Experts of a small language model.
Size: vocabulary 8192, 80.1M parameters.
Experts: 32 experts in each of 13 layers, 2 picks a token, 4 empty slots to pick.
Training: a variant of Adam for the experts, 335M tokens.
Below are experts of layer 5 (counted from 0) of a mixture-of-experts language model. Rows are named router (the router's row for the expert), gate (a neuron's input weights, with its number), up (a neuron's input weights, with its number) and show model dimensions 256-319. Each number is 500 + 40 x the weight over its row's rms, rounded and kept within 0 to 999. Numbers have three digits each.
Before each expert's rows: a language model's description of what the expert responds to. This comes from a sample of Wikipedia text that the model never trained on.

# expert 6
Description: Table and list breaks. Line breaks ending rows of pipe tables or list items, plus section markers, bullets, asterisks and country codes like ITA, ENG.
router:571562534507414547480463519434521450482461537399509463554496538458469466491496525524567506507457530535591435481482522520486587428502498484545486480456502556527536491408479533506431492502500539
gate0:527417481530522452565416554487557469530464565487518504513507478492457394515507478524563488516489506533536512436553404503536520542495491442489464490516537416438442544474489483513476489456534566
up0:571515552430463486472483485509472519580507524409427505483560567538501542478531441511434561473594512450541553511551513499426469484446499482457592538516567561509619534517579488554510447470455540
gate1:528527488481495543465534545470567545501458465485584473471529604463477528464456463505515568463517446415477441513564414481487431548492527545517516541483464458472503503493555489436459532505526498
up1:476505449451540433521458471514487584521559409476415532596528473439499545507538578596486521507529475614508516577454483489450567497490480509497471501520535484526453439479507497524556573490475512
gate2:499478429523501451500435491474581556544521501497461542529496508495440457535552492419494477546542488428486505488452542535498513560465422488501597502581499470471518523553507525520480496560591440
up2:463548517418492546563489502413437499455445454471475495452502453429548546563464597428474537481511499491533542474566491545506554436501516487523523436478486510510527512455526535483406586494505482
gate3:471450515491503508577520553524538510437499514509456459524470549581478514522433506478475518468519557541483527502550508506500494523390433493546497513486578510483450456544494503504511424517501528
up3:515482434453423502460514498492514494531499533482539500471512510445519468478493527503569515548438450519547524572495469461442502446557555537462415432535449426486536577420523543500471570471519444
gate4:509521499450406476532574500534462519517468583434471506471541478574446518487441544486493500466511468445520467503528516488582480462517523515519503531521455563511446496516487548438520520538532514
up4:474454477498552469479565477540468423472549569496486541431410461594517525506471467419484441394476519423474472485526485539399477482475536433448562471535457445506597519542445519553457405476498444
gate5:505496493514547495443510540479530516545486502472545426495544535500479547498437551486446535490516476486496546491500502446471555498467460558511456511564578518518509510437548490561564461536514468
up5:497509532502474462410428492583519489527533481452544489489498510459483542576480523549523522506449455504578463529453542493489550535441415532508493464557528463527536504474507547533546558495540534
gate6:529529556504536529464441474462436443535497551548516521434574575487488548497532425453498532505540600435530433562523474518477504475498514497508511511491480502483530477475435479493586494456540492
up6:571509490594499536485414505485433493598493512530525533513549525488464504526525491526503517473496550440433439488495503558512569493436521511496541574425507526521553477476414504548523532547554489

# expert 15
Description: Numeric table cells. Digits and decimal points inside statistics tables and coordinates, plus table header words like Votes, Goals, Pld, Apps.
router:455507545457497416437508451468525507518456534473442555488531538403527480485539517494533487409521450479505504477482453481531457585511484514491490418494476499433534467532516478499453552532500526
gate0:519497512522511540525469528518520516457501551405449451476576578522494490590516530522569471464488437398505523547440460497467536492444503550509522487470497511461461429493481513504485501549472492
up0:474508533538449484422507563549532501481484486458476549464564537549519474485502430571530432425556415503442535622520452509523546525518581507522508513481503541436473477522524461507462450546543425
gate1:504463567451506494447551510501494484504466525471569440514476466525485497494455567392523411456570476579472501531520547433537504498455512570466474557557581507560539492508539480535477443510526496
up1:531482494564503540493542505548497398503500471572473510536423540515505523457531533538543588525431585447505505522481503538536510474460398439534522497538462522489430547483436507497503461425503538
gate2:505520516573555511544435559505481500534450506504452493543581549506525469462493527461532441432483550537490491465447518424483419511415478465467548532461528481533493503501559515582525455496522483
up2:491514489517537501469484529524420441548524507537413504504577483466495529450509414484534479480474508483462570538555452479527485549481530446506510457440448456512535507475501530503484506525540532
gate3:527538476548495531453458492422497481560507452521517534483471529537475468417511474559464496472488513556507532505423462515481479530500515483496462473579555516452502499573559543436529559541539500
up3:530555567463542457420459496450509613546503579491598489429472554446520496515430529511521503471478484528563456519469517448489466584537516607462502464475559532444486543500500507478508567514462476
gate4:478482390501433542455535453503513510495517551524457459514506512446503460543491530443557610398467451468467497492555495500500551490517490557491493544486465491553524552465539535508474489488487608
up4:507524496480477471419502496447485484536448557486518455449512540486539515503503428503513529496448436493472537506518477499477508540584580557473423504448462505494580532470476454559483551521514480
gate5:516497520515552495482482455478515551534494513509419519479544515522442546509527462549501506522482529422543468478560526513476459548539560517460507527404537501511473598560501441465466499539418473
up5:525527466465527514532519515533431475576437471463525531450567385457533471484475485502514537499486506499465488555496443517538501452462479545518516491531415433416568419496513569540546540456548489
gate6:512471483438549480460481574519576473487500519482510483451512522488526556475539461536559534555562572480469552567531451493555469484489484518554512531481535519487528440492551499546521481538512506
up6:482480469459482443439489520556520468442479481423478515482448505447549612478563508525584500511519536524493584555502512473457499531465469533451490515465470533539490476425502507574461503551434442

# expert 9
Description: Periods and sentence openers. Periods, including ellipsis dots and abbreviations like U.S., plus opening prepositions like In, For, According, With, and digits in census text.
router:534428528437482569491458499521505585500547466465502422564477543485533491502506535434487503465531523537398492517460539544526536530527595546487542534524471588534539533565619461461442449501484509
gate0:499440574532537525446493525541521473531540562490495522518470418547482471491489494503463569455445473488495535541571551525472434539564555472529559522551439492524463503551492482518494512481473460
up0:468572478490516520523520439441510554508420494503549498492486542518478487512518505442568414496472445534454430580526477528453525514540522476445525437489475457531538516473407509480507550555491555
gate1:489530555508531542526552524466460572474390522565444550473612521514457555548505473459510510522536450443495490493439518526558496564477539482471475604458514511575579504442489601486551538517533498
up1:469561547569502527430498433537465539489488507492504439445493523473495491516512499502480524459539477535519507518486501471479510514505450486572571385512471511534560482522546465573537501578509405
gate2:560407418481533511409448518492542521480454451519530462528467533457476474477559475493555480546462542501525519462494486456489539471495536537476516594547535461506508468482489452478476513510471546
up2:526510458483491531532406462545504522459504513496551477577474500472485496521527505476450526483490533533480462508504503557500497489501568562506496604562516524592528510498551466505507469435493454
gate3:512476488449488551508450437529567443450522529413506467564494544519456502557557494463503586507507488490486522558526513445556485550441474510519501455479546508559504533519535541501476448507432466
up3:458458504613512474456527569518480491515406488540485440410454444506508480465480535534505402421490520508541476505511496563482480479507473486543518563527476464428541495476458487489496529497566555
gate4:448524509529521536532482520430464503499456543452422530531573492480503515520595432539562559445467432422537496515524483542476463486511487519457486418501453515443511465541532569501513478455486530
up4:490480475527548485495485501479493556458454558477506500522504512506502488479539430547499454427448514466478548515558517496491517529541526531445466462528429520473489486541587552424506513494546492
gate5:513492532411522562552472423445554481441531475508516518524464515501456498515499460519479560534496507456521530466501495537534539512493497555468505536498541531522556484483547373468478468529490559
up5:518438475479444463586533365524499478513504521477578491571521542522486490488480451467524434520475502459485499472554527536474524461534516571510454508510524481415507446524514482502511468501448539
gate6:496561587440534453473508514467552528464497490462456538456491520565453497465551462562509503511480594384536420497468496520467486514490473511474464511550470493510547511547465372532513488495432547
up6:559445566476479453490505520504565494446452526506520540480449547510511456498495578527525547421545527487516484583512537424606557516528413474436494449512447550512511540458523491545441501442549540

# expert 8
Description: Commas after clauses. Commas ending a clause or list item before and, which, or but, plus place-name endings like ville, burg, town.
router:473438530543469438505480516570462494442499556506558496488457525493486430499520544503519475543497524517493520566537444433462485491487486463526494455534498526476482493447539453536467576533520510
gate0:556446455488470520527520522536494522498510501454506473568502493453519514505534454477430469574447535545558439559406542435447570488466526458516430440500566518508497426437500519475552538467516466
up0:494543515463518548416481497507541435505513513490472482498547500489490491481539573589497548508561511497531612502523416515463475517488475495518483490475496512537491542415536493469523495453457479
gate1:551456522542447539520561480510438520518493545502484463491486498554462536467504517460534532493476508445597456499565499553497473483448490580480458549533549532508511479510530479584416530562474487
up1:521540481503567522452472514436520527464440443556510485542522475505515454502503493510565551409524558513523486487458491453534450533550506512516500473543583497519480531560484489496475440494445532
gate2:580522471570504485526455511496461509588417507517482484483452534459534528506485529413500474516540429555466495503476457506472453516444535609512450551515475493450491522516538513499453452491541448
up2:496497516553465482475475466504470433512539503594485441479449494473538522493504528487466593487415498510473548520576507478506508496466495509566519570498465541442560554541491550550438510542534442
gate3:463522426460453468502503534472485532548498484488530465473461515436553453526484545465482494596501487473566462479505412433462524515452536531486468501575390538486494539454486476550488559407504483
up3:460495501466485496494495574524516564492557520472496439471437535549563538512475543421510461524491448538537505401513472407539544550557557479527521512533551448474454497521543533508501558462535408
gate4:488500483488546490516458547486549545484490604501515466493474530509529504509518502536501535519490563534480457516489520510462489449549457576397460464493539451486536479497484494497516511450530502
up4:517419498474484442562462547542551491501569558533541459395518476468545455537507526472494529522490561450590460552468509425515472479506450451488508508577603477505477473482539493510532506491587504
gate5:447485598500524515514449475516524510461491493496511536558498517551494481507460508491515487530528522534497535497599503450514530501451537529540528504521615524474489423491548479564495461558498514
up5:435521508562547491498429556488503527447498520566445558561547488501503446504516494441469509507518499456483497463565489527460507485496492463474506556497518547527544464503528526546563409528485480
gate6:476544519515465492485525554470548508470486510478498443580486499507568499487516477611517567444541506426429487531506521419434543463509487454493524477542468475506473448532490459545483470466551453
up6:500495513538455477511489463538413512537535450570495539477502461455592535480534518486400500508471481492531552570514452525446583485517426487543503467526507526526512485522557519530543494535543446

# expert 20
Description: Prepositions and connectors. Prepositions and linking words before a noun phrase, such as in, as, of, within, by, after, especially Location within and Country: in geography infoboxes.
router:534532428494470457534573438545482462476545509519500464515515459468487485533456535452453511528465489478517530505440548491467527504498461518548442406455524517556479423579526491476467434472527488
gate0:529471480471445451508510480541414442514503515547489495539496574484468459559489424447528454474493466539504527484513421474416521490473415522538506508512475497403472518498516548536496451488530563
up0:525489553461484573515474531504522604493480499517511489554461567524471534472520471534458497413568476539462507464517579475504493490485566485512510488462518488522507506507483486527543530511526474
gate1:470541519491499554518540541492556452482411496430493484506536494512509612485527559614563507492541539448557535528421503482481538497479503515488460461480467520526463500434589571482520541441508522
up1:565521466500496447452501517456478496597490519503574465474438500504510455489526448386555499500468485446500536475543462460505508476538601456539536548520506412509485530469483448538504482508449446
gate2:476502428534438501613499578487497451502495415467531526477543558489448465495464476509473544513478551419547530484468402516477498531498544482511444456430527524579482473438465462505453499545467563
up2:507518537545474436445490499469556498502567496527614481510490515491563472503469441547516525571446473489495507507485483545440521510551436460560504506527576530523511543485494524509561513406579529
gate3:460465408531477563469542474517500523518553519538433564443527431521548544466487458496474501533535521471524467521510524438514528547488569567475493482490441424577505479496449528449502460521464467
up3:488435508404565496524475562492485507470437512519507431535507489483540424533536528529462449556492412540477449496552516547431522514521466519520511557558565566465467567488500521569548487508539504
gate4:498451522518576470457461476474472507458461543536515496486500471488503504403504551556519513562451537557558517471470435568483496505513518563555477484492547524481487469528596497436499536524544546
up4:489548465495601480565469522534521439504485399552413545490521440552468538528569491537445492469550498476438479439546441522551464539550561464408530532442473484489531461521490439474525431533504434
gate5:491516455526500553452485487428538571515488528522480498475508522478465511456545560498446534485512479508554500514451500506506500495503427577461507469513475547542451570517511537485469472543495448
up5:550559461519507529474506538448523469551531515512517518484505547482462462470533535445470519425505505503498517459500486564490493463516520501511516454468421554506492468535504497473506474532498460
gate6:485539506496506483492545500496467488518525535500550557498523513444536593488491545478499497553542480442531436579450589518503490558520483466452472500534516518503496433577509472455622468550585512
up6:519530528444530496543507526508563456553511509517527480511487555473548500523508438426498540508492460521536430523501469339509473494480531379480516469631463473571542510497507509570531448511508512

# expert 3
Description: Release and production words. Participles and adjectives like released, recorded, born, new, and the "=" or "The" opening lines in album, song, and film articles.
router:534561484475505487495503457451571557497464536471487513534469561509566522570468495452443534464567496410504527481510511448506487432466512530464453563554430465501524617494516496493487509511473548
gate0:538514522481443499454481499505460567450422449507502471502408469545575494555474493482531459532488512517545474522502501468492497464476493489461445442526420471515428492476552494543530489473479568
up0:471469445491471463481513499482490459494560528475487399493545525403512491488509431498475507600545506471505542540425450494495525539573438505493454487523505447480562427477463554428490555511529482
gate1:460479485546513481421415556474586564472527491446494513473530493489507575525467599511570508525528462526484544452515550484466463549475436545398517550497518528564478552505525517483487489527412578
up1:539508519466503478498520556489496491503536504493532512474375517467478510457481538476493533483473495479454514586441485484480503526537511440477547514499520512519471557499549526546396566457470481
gate2:506481493497515464469522493589531477488478535510574513521525510583486528500539558419482532433444510504500496495570557521502504466443483628456504507527570556529496560537508519513513527485547513
up2:593525448536480427561507523452473461567422511485543485401497452542515456507449444598458474531475473521477451522454485501449512505478464515509481470504458527507478516499472472548479463523458454
gate3:468437556493565521487497497479475566488418526521448467499428551514547556520427575450541480512451492444488504546438533499532457486478481503505544581514488466473498525559469561506562512496532542
up3:529499480556422422484524495503560484570521528456457524484516427441450451505544497584394465520516497547509483501550511499488546497509548483465541523481463531569480496483497521515465530516445513
gate4:435497493502517451473540447532571496526523495488497555571506552552433471484497503412480556472521505554480594519474556460470495531454471501428470518490595506500541482549445509461574542481525533
up4:542526533505474470472479535552622459514407479562479471492533527437436566495461459505472534532471564458426411504459478484502432439493551539522502490517520441470457453478541477503417517480404500
gate5:478485494475515521487470485417530453526464500502492551473482442513441544425467461465536560571485514483513548517488533489490488501499497515536493490467499582483432460438558479466491462528551472
up5:432468496502576413485590542472483509496529429483494533531554570480540439514562553487501459493459492507411548458492536501502541552523508501509518437494444456597492479512466515564510514539498486
gate6:518570513516486476498494476521506569525511532495529446506496496591538493528447467525473523453478482471517477484510500551500473568484475542567470512520442515493425530529535505550463537561514478
up6:463510497551474504486431515499539570465495512471552424564461545449423504505471556517520477559515499550568428510449547521530472505453499467518496533513531442464513516490466496458501490504556550

# expert 26
Description: Romanized syllables and participles. Syllables of romanized Asian names like ong, ung, ang, plus opening quotes and brackets and participles like based, called, located, named.
router:449468495551477477518470508480557496449551599535497428555463500490540509435545475549484520537434496552503489515491448459440481612500469528502435507541544477527434484516510558436442503484493448
gate0:492509436510496570490476458532501575455458455504417512402506541497494470492476569542560596521519525476520542504521485501519433546511440520467453450474446491471516570518545436529536501511477539
up0:559506486479471560572420525482525539502437502474482467496442486516510550477470488482504429460577486515475555509496515482549491563375539572467476534550480541525482552502559514522533450489524438
gate1:461492497492497489502462466481493572548461471481479541463506492512512540483473534505519475449480572494513490517547429530465561507484523540529501412539502514493480538547463473526502475527482521
up1:541522492520406510588441541476481484470454461423456489461513465520507515426473536473499463482419494505465462537512505522526444495520525490504502522510414476510496543480544490411499536500453505
gate2:458443594542479453412510538469584508591403517476522442507508494526522532458543425469504588534519509484560523513554482476522502511493495524532496535534492506529392489517518539473532399467475491
up2:479495566466587498520507544517503511475445466561501516479570501519465578452454527512496459495446492477600428465476485501481535448521547485462407565497469483474556541451460485506552585482519635
gate3:464550489442471456531526478512516445532507538492422515468503538544501497472477527418503557496499464450512511579407512502472488550450491500496528535508490531480501521454540558496476463448502513
up3:455482489496454504449529493547496476511502529512539463466489472522466536457501500521531534587523556448604550491497538442493446535491539555534488509514526518519492486461514498450462448444538438
gate4:503505446557509516554449506500497507424486479528549501496435468475466483513542524467525517461507416481538481410516444535531457518463426508460547498473523508530502508473554555555437536473510456
up4:480484525434484531476542495539533477536492445443567499551553442497450585520522405534493452464464487431525470511495477562444553501542513511523462519441525504480550458475481495468517542433490530
gate5:549417481485449560511523545585478537485492520483461533474480398491516559548493498479538502394534457488429477531542514502470525503525575512521524496527487488502494501501532461564535491504535484
up5:489483466538513498539548497499546478490436387551480503543413490477594488515558558453502474495502490421457515520484465577559514452474468471488514556445493533550568530503464469502555483500484492
gate6:505514586514497474477474477403569476515544506501493462492493444455457488445543485559471469541437504518477540510491486499498475514583526491520496549393504510470457476548540504414538529465427465
up6:376510596549502513472493481576510520524391509521510480568493522429540478526509506562510463518495519525500503496516459484519500491443553500439511499475558530531451486533528467565535443532527529

# expert 16
Description: Common head nouns. Ordinary nouns after an article or adjective, naming a type of thing or person, such as season, film, band, comedian, label.
router:434475518455468539439580504530558562539462460509513539526456511581481571444474593494590468533470514432541431546518503438458378542460525501481517476609580470539480584522509517554482467481479490
gate0:418538527553516423448516493468532481460495458544489491532483535532561496569523461463569482438497489490461486456513497532470505449534539506392588483465524509481538523543493555525488433485458615
up0:511503554487504471539477514484506505519524490493440536509543553469504462524497498573452518459480494576516483492570528554441509491436524588479494449440540532490445506500469517546401502530543437
gate1:511519546413528532492502491542520544521568559456477480430576520482501560453479549473550516497482415484581474546517491531497476437516490513387527476444461459494460522440510478465488494506514528
up1:556503489532580460528474518454468499476512468546466486457451559537495548511541569509475438465565456550491504544477511427537507448522535436500488514601519445613470540488510581540499578455439521
gate2:538488559414554478453567508538521543535569468481531458453555536443536539472494509477506443553549525484443458528448550431531521479453526492534558516422574478535522505465494541488494567531451494
up2:530468517481499495523536478504527561587514513559492491457537526524508508492489525532442460476549444442467486577497537503525489483488470496442546527513493494541487564510471495505465447523495521
gate3:493502460436537495492454546504505548531515547611564420517525526435555507504554561509511489472546460475465543616479540468483506507487420520461516467469568469519513520453554552476490518499497578
up3:440466547479562479509493554438592513476474512568572431509487532529499493528539525476588484483560454492484443543464513424522469478507451506481562545558509434518549590479427561490472472529515597
gate4:439573594486538423455526472546496485475563454389449455492520429504451466471471513464500465518536411514456478508515487473498507549440426452463511478548513496478560478448503457519515526498558526
up4:520529495462485472505499527491494436550471381485501502528486511481548567516512581434527475451586465555473491489501478519491528472515550539476564573475496504514478574553486505561545503474504465
gate5:495497499492564475459439451519539474476475440463477525524484441471434426484446506431506469487429471561491534514476444489450454498473494482500521468504572526498463522504566541529503486596528439
up5:506487517481545537556524532463467476549508531468442486523531530472575580542509524572511421521555491521507610440499452499537557465481564573460465566475523449532502516541487473473537496468494507
gate6:509466514487508510489522546409518418528484515514580526501508506527493485533503480492559448496496546456451468496479490473532554519560543503575619486543497510513518483593454526500483482438523478
up6:483487482408554500523474403534591548573510544483448520471488481441533466578483553564456509526507508451569491395503529492477529523508505530533459521477496448442514501446477427463480452506524502

# expert 13
Description: Capitalized name beginnings. First pieces of capitalized or foreign words and titles, often after quotes or "the", such as So, De, El, New, un.
router:523430487444474516521403509522514511562492473512369508552516483504509528519498491505508487505506434506558435514495491504560483477406498462493497552433494470477470494512459462482491512509480503
gate0:522489471464440572570386511560538525588409490489461542523508521510559586537465488479571496436479581485484541497520447413527506494461519500466503474476464501419521540484474575582445480578514475
up0:547489524453553502539461551475499503517493401428487463564503524466469530471475528484428479539484533550517572439488491542544468612460513529481468462491566612566493463484476517550545458502526507
gate1:489510532415472431614420493522590516504508530513444549499497487464482522504508491522488549533478447537510498494532512464552449496485480483482448543533509488473462515521561538518457509474532520
up1:491563467439417527529506535599496496456477508516456558503439470527502503517536568548528535410503503533482474602561508507434502394534558508458510502569444438455547517563519507567472452597489539
gate2:537411544507545510464536646523516404430428432433514517503465501505519455513480506564478440557480551463474516533496511458446483529482472473487554524511509486509473460376514495528452495518584544
up2:521484475472413528439459405530486510508513453583482545497459475447538523461479502493525480462566445528587481469542452569475469532587543524534530469479430454521544534555567527477512437550503450
gate3:494498486490491475510480494516531548511490520503482468394543509512469560467474559450545401479570511587549534481553465494550469520438456574501529473556465536499422561487543480534474435589515579
up3:461470462452504507525467494478462495536473533477499519540537560532482574529484500512493530499559430538542547502575472557534524462483448540533505547469412546501474531421432449510441504441472538
gate4:448488493553496477532557534519517512524433516515487521474488454525557522522537509466491489492475436523509492482520410449494544481540544499475510507424542419510475500439527474475506453503499465
up4:484497470513461452546499468530441483545515530480480460461491539543485542482426369563509456538529536542538548512547516505485482501516461558549530475542490481569527520506636510498480478424532432
gate5:536475496476518498467529516542520563460518517463567433453577539505459505522496485539468460508484515488512398498556470513518497510553493477510477508526495531465528519502455532584471470592512508
up5:514498465534472494435516502501433437497539573517561559482468523518438492446509516456559513518508582470483479470474445507450533519533534500485493447569552448529504424554490491448469517451488499
gate6:441523436500525491562542559455536510464441537538487480516496556590510505606493498516525489461526488573484434500571517457524472415519435479491496593450459476492426567531544430540520497510534539
up6:562502496462513496496483555508485523504518500568524535473492496492450483535516489476452550441497519466465495525522461474485582441535482492438508546502517496465498519571483458475513489484505527

# expert 28
Description: Punctuation in results. Commas, colons and pipes separating items in sports scores and goal lists, plus clause words such as that, where, whether.
router:471515512499513471522535567570503407533545470528512438452440517508492424557473549453488513531493522527514506499479489522479453556499533509553494452473517461451497571526446546514565481507497475
gate0:531507458574513479473534553499546520542494484504463493508495397547546538485528520491539473495437494387474500509558461479527486424489481487431452475519580433510495540494465536518500505464443533
up0:503520489518523523495413545509491481470474467482512452535459507460524560501416508488407459465464524498587520530550468493506489454508484490513464455471509510569480522500472546517515482445406495
gate1:495505438530552483488554473483490467579484471508571501523525522443524442453520458494508488488577509547494441476511517549555498551482439459529530461557549466485479501474510452506467493499523526
up1:502561502518449565494462522446474517480509513508366523517540534598552472465492493534460438489468457441465541497471559523481478451526516492492511543326497543418535446527442580506541506560471528
gate2:512435475443511519499507543505480419433555465516468438450494540385566546534453557441444500445489584519504481510484489501576501534507519463480513525528522483492484577525535515543446545488576468
up2:459572488518487515433496566474560503516518466526462540517509500477473495468569489541451506443464544457472517465509522561534519507490534502520577500461475465436555472570439494468435503485510529
gate3:502454538540552482485523472497518556458437488539491504549526576502491562478488545530540514463506514528517484537511543437419533522490523486509460510527507455506472514514534488542515552480442564
up3:541507485476560475547469479460569486533441566421489503505512546497474484491470586493559481544577537571477578514473407452478476532397566576518418489518484527482519504563486519509503478472513493
gate4:543431528464561493519527539524610527558569443445522457550496546543473548531467543504548497455487501490534487543512475534558449582528497421509529522603523468546410513493452456530515463445323579
up4:479548523528502480516469462483473559477449478613513551475507500483466505516470544475505495463572416544449500450449518481424493482473471500472539566446510490533553541477510484493517436475613474
gate5:484563539519516506437530511481502486468514520486527460466481503510539497483492456500614543530488485541494474457501439487560486594505442511444400463486479447512468510540493497520512434494526516
up5:561474461571448490494516513557519543562426490482580449485417488393443530476445541515564560516572398531412549481449517500493526542492483581529477497479485539529458417530579446440499523518555529
gate6:499419619423583488570438453532555488464524490494536459504478523567481450551538543515464554472488456564497484484510484493398541428413534518495500480500452533500512528502472516454518592565524531
up6:488456442469465528488489438519514524511416456470504464513507475438508570543475523480445541466553404482521523467443555416428474436526540538488522508490476479572512522472562529484589634477507446

# expert 25
Description: Totals and abstract words. Table row labels such as Total, Other, Genre, plus adjective endings -ic, -ical, -tic and abstract nouns like role, final.
router:465603433473515465510479517464519443507462484512533384518453530485570491470509452555502556437485504506498545531505486534535471514545482501580555509500494534459489560499502480437520507531550491
gate0:541421482489497536510494602504545441507463498513535511491555532484504428487425544534476452580504533501604524415472523442519487506534438497497452434448550543508416434504574453560472527488507524
up0:538456514494520482525500513398529438472525497518482515459529486490507445547413618552486437555416521513496514407412489526539428468603431465523477357448463495442462487522498513443499513478538456
gate1:523455498427443506492541475518524460452517525439562493467419496491533498453515501502454528498525504483531507519457561462468509495537541559443473492440544499525499483558496481510477542455525468
up1:478529464530438537492485523462572412429583527511605504462485523472511439515476505507570482502570523518472543571491543464567437482508562476547527533504453507603478544487506489515498487559478484
gate2:525528444520491521491548537448452489487558443546461518510547516493504528498453518473465492533509539472513433493469518526444522562496518505462491487514565439588535463512542513514443431511531430
up2:491470575493509471544535516533518497516448468506548479516487490519454465539495572448522497528556458455566477464555471510477555477496555454509488410533490507467570503556455461519539497503459541
gate3:503525518490437539534507517564545478535536455433492553510526537497467535486511476432536584491444427655585472494486570529510475520494544450502557481498507468476460481545496502472424477550469541
up3:513485536526532464476568489522503444485553578492474517537539467578533451529504423502524451505473500472472475530526481529453552538502468524503487492561579491475480450462477478560494460448514484
gate4:542511480525541570409584560418478507548469439503461503451517492430451485534475485463456554490476475519550482476527447465485540453465581516536520508513493539496504483509464459458455505487472541
up4:484529508484467516445468479534478442495537484506481496541459404561575529458580540533503403447502589403523476504501568508523509583489527450523412517452533541489559539518490499605439457561473510
gate5:466493466557511625456566517411476489462440548514468456530474493547448429546473460486532487543538478421540411498485419561501557520535544538475527571485520474578564539508492487454504484476465532
up5:495555497472417472464515469440589458574450471561487450449408572516451493516488507491522513433487533504481453484509408520463546524510523548479484521495469491457578468530440537483505430502529464
gate6:492547521520460534597517467437527489545544453499419561541563467522530565540543490498498519413563448462438504516511571505577513507479453550437497476433437528466515508566540444530474472481530457
up6:460510545518516523492533493436517495515447498469559502520502488487540521474508474535528483477421443511481534468506515484464496491530563488502464517518496541512450534490494452459512432473518487

# expert 10
Description: Institution and group nouns. Head nouns that close an organization name or a collective noun phrase, such as Agency, Commission, University, government, unit.
router:495450579515432538483490459488478469485514496437495567521538462483495493453578500549460511441489514577458521490505487479511474495534534487500492413531507506433493533505503478487461423462513553
gate0:435444519515507455454536537473553520437459489448446419548560506519548585551517519464524508490579511471482534481458445561545616568524483497544522550504487563554453510440462564568509398552495520
up0:494440457497485585521535505466548531479491478542515432482443539477530557539472512530481510533511501450515552529519547441528489570518508470533423511426543556576554563447478426471515488561424523
gate1:532455473462434475478506551453549483550516474438464446449521514484463476446506548554470539494494527472505518471458521420506506455465497456507478541503500498557469507430540356476520531545467534
up1:460497535552461442511483523491455482564550519574470519458485564461468495460512539481459522496481421447543557445453536507531495466530468608509401568485526521511510474460507508508447480517487471
gate2:449506527473521501450506509499436455529507527527490485476487511595555510463485546509493516526497503494558557478477492514524486444505480484463463499494490508558556543460531557378522566497461524
up2:496497520492487483491528514613514509489533527575423503588432496557465458522530529513577497466519541539552496459617515418491511470485484518508559484471555542544493580519518500563499495530476449
gate3:486444499472471516484470375574530492485532540503482496506546503535407522511540503500502480535545486499542559518487524442501472448546478479483475525507543489514525513532426514470472534513439476
up3:484471481511514461465568463517530434519552493489530487507482481530447471505549538476487530517519514534526522479484455429476523507526473503494442614569592537498492516513493541472458434509404409
gate4:552511500507481560495506520522551532476565488475560491466500391471402537472518506438433487489522481522458490489481503449477509485551515488461496538538471503569514534501567493509509487503448552
up4:496465557464573462531464558457536559549461500514454543475520603482510483533447478516548527502559505539530499546446487583540510525470433503508580487462527440439464545560452520548536547496540535
gate5:505520470524445541451478557467445559578520501485502533434507444463465519513496496445444563498562429498421503494519439502512511452533551462447481511499513427543501576486459506528452558488454568
up5:480478524494506534427459553582443454564458461479465517474564465492516568512539591459543466490550559529461451443467466521493518533535605501558461429430482487433416543438480473543500495480515535
gate6:484481439503506588450490543466472494510470470498468480525487460551412440517441480444520463451504519492491548449469489525506512515560468467554526562480576481524485480535490519499430451551447403
up6:470537458509489472483548467554423458559530436464477531490493510482478502471490455511516535460495512488487449427505583484550526500583488445477473472480506558523566457543437474492456525508490482

# expert 21
Description: Sentence and section boundaries. Periods ending sentences and blank line breaks before new paragraphs or == headings ==, often at article starts.
router:515522467498516555450437551553478544479543445498510542523526446531518545545536448532508466513540530465475410498485548543477412492551482453482541488474524446522571382582506469446553509507491460
gate0:494420451426571550510517455530538414448512513522524542549455533536442406460531471452515526478447524490524447461577457473525470475574492547391513437468548475547497525512480486387518463504563496
up0:514491435487528480507502575494505450488512575545530573496467594528550452522528423494474508518489548374461439472589473474514450426556480553492545435451457514500539510527467509469499534505500396
gate1:506472510450483468458535479552496446536476499473535569430524471555463534466541441450518506549463513428460502478530440482522457489550504500510538430449547511438509548518501466502491485597513493
up1:464514538506512436494492549505461446515517567570514492539497544508497461528541505502419472495473546497551493492566551498472530538449390535496480475481478553522541483575490517555571465499503527
gate2:554493537517468485507495593479465485453469530523476517517459470540453500544524472468420581482552498488531524489433593539499487529408541538472517588500437514582465503532536477548472365552440540
up2:528477529448518428535486452508543574437425545481525474532458445517514450536504520531499501567482468503504519476495522500493485529547458485550454482600512463527475489487475530488501416488471633
gate3:495503492529567458518367568475537531476494549484511460516513495468432441549462525476548516557572503541523479447453509455622409558490543491503529477487494507477462501493519460477602490457486500
up3:502541490513492495473448521476500510463546541526506462503473422434519495501529468500516467528549476507528460507515525460572466545503581449562521462468457481430460490506508481476541522444544477
gate4:434453432567493440426493556533553409499483550488534482495496443461460551441500515482516469475543535490528483523505508472499444463569493489434515409447524443423565514447459493484527448539493484
up4:502574472508546501493546453545461558551456448568413492556540524540492465495406521516544458530504518513491500459464507487570472530480520510486531508576521464526468473437462513434544547409486516
gate5:489500515530560495416544461534540432552477438457554483535507550502535532503485527479588484442473504489448472447469412480449510466478547536438476469495482548457484509500487497490522534515544477
up5:575557507495466472442499410507510555547439481444570472464539502510500442477552482507571481427460539474434488455467518495465555454508454577486495555487477538515519480477540516435550526551550454
gate6:462481516526521569489550502475479571558500532508466444508534554508440512447507507550437460482553490442486509442451473532472528490564474474445546562444513522520419509478524377556476494554471526
up6:488500461561510441422442499567528441461542511536541490535517486455496510491505495449508504535446502483495452472574548480539455598495415554573466404486574527433545455581512568471497473492505497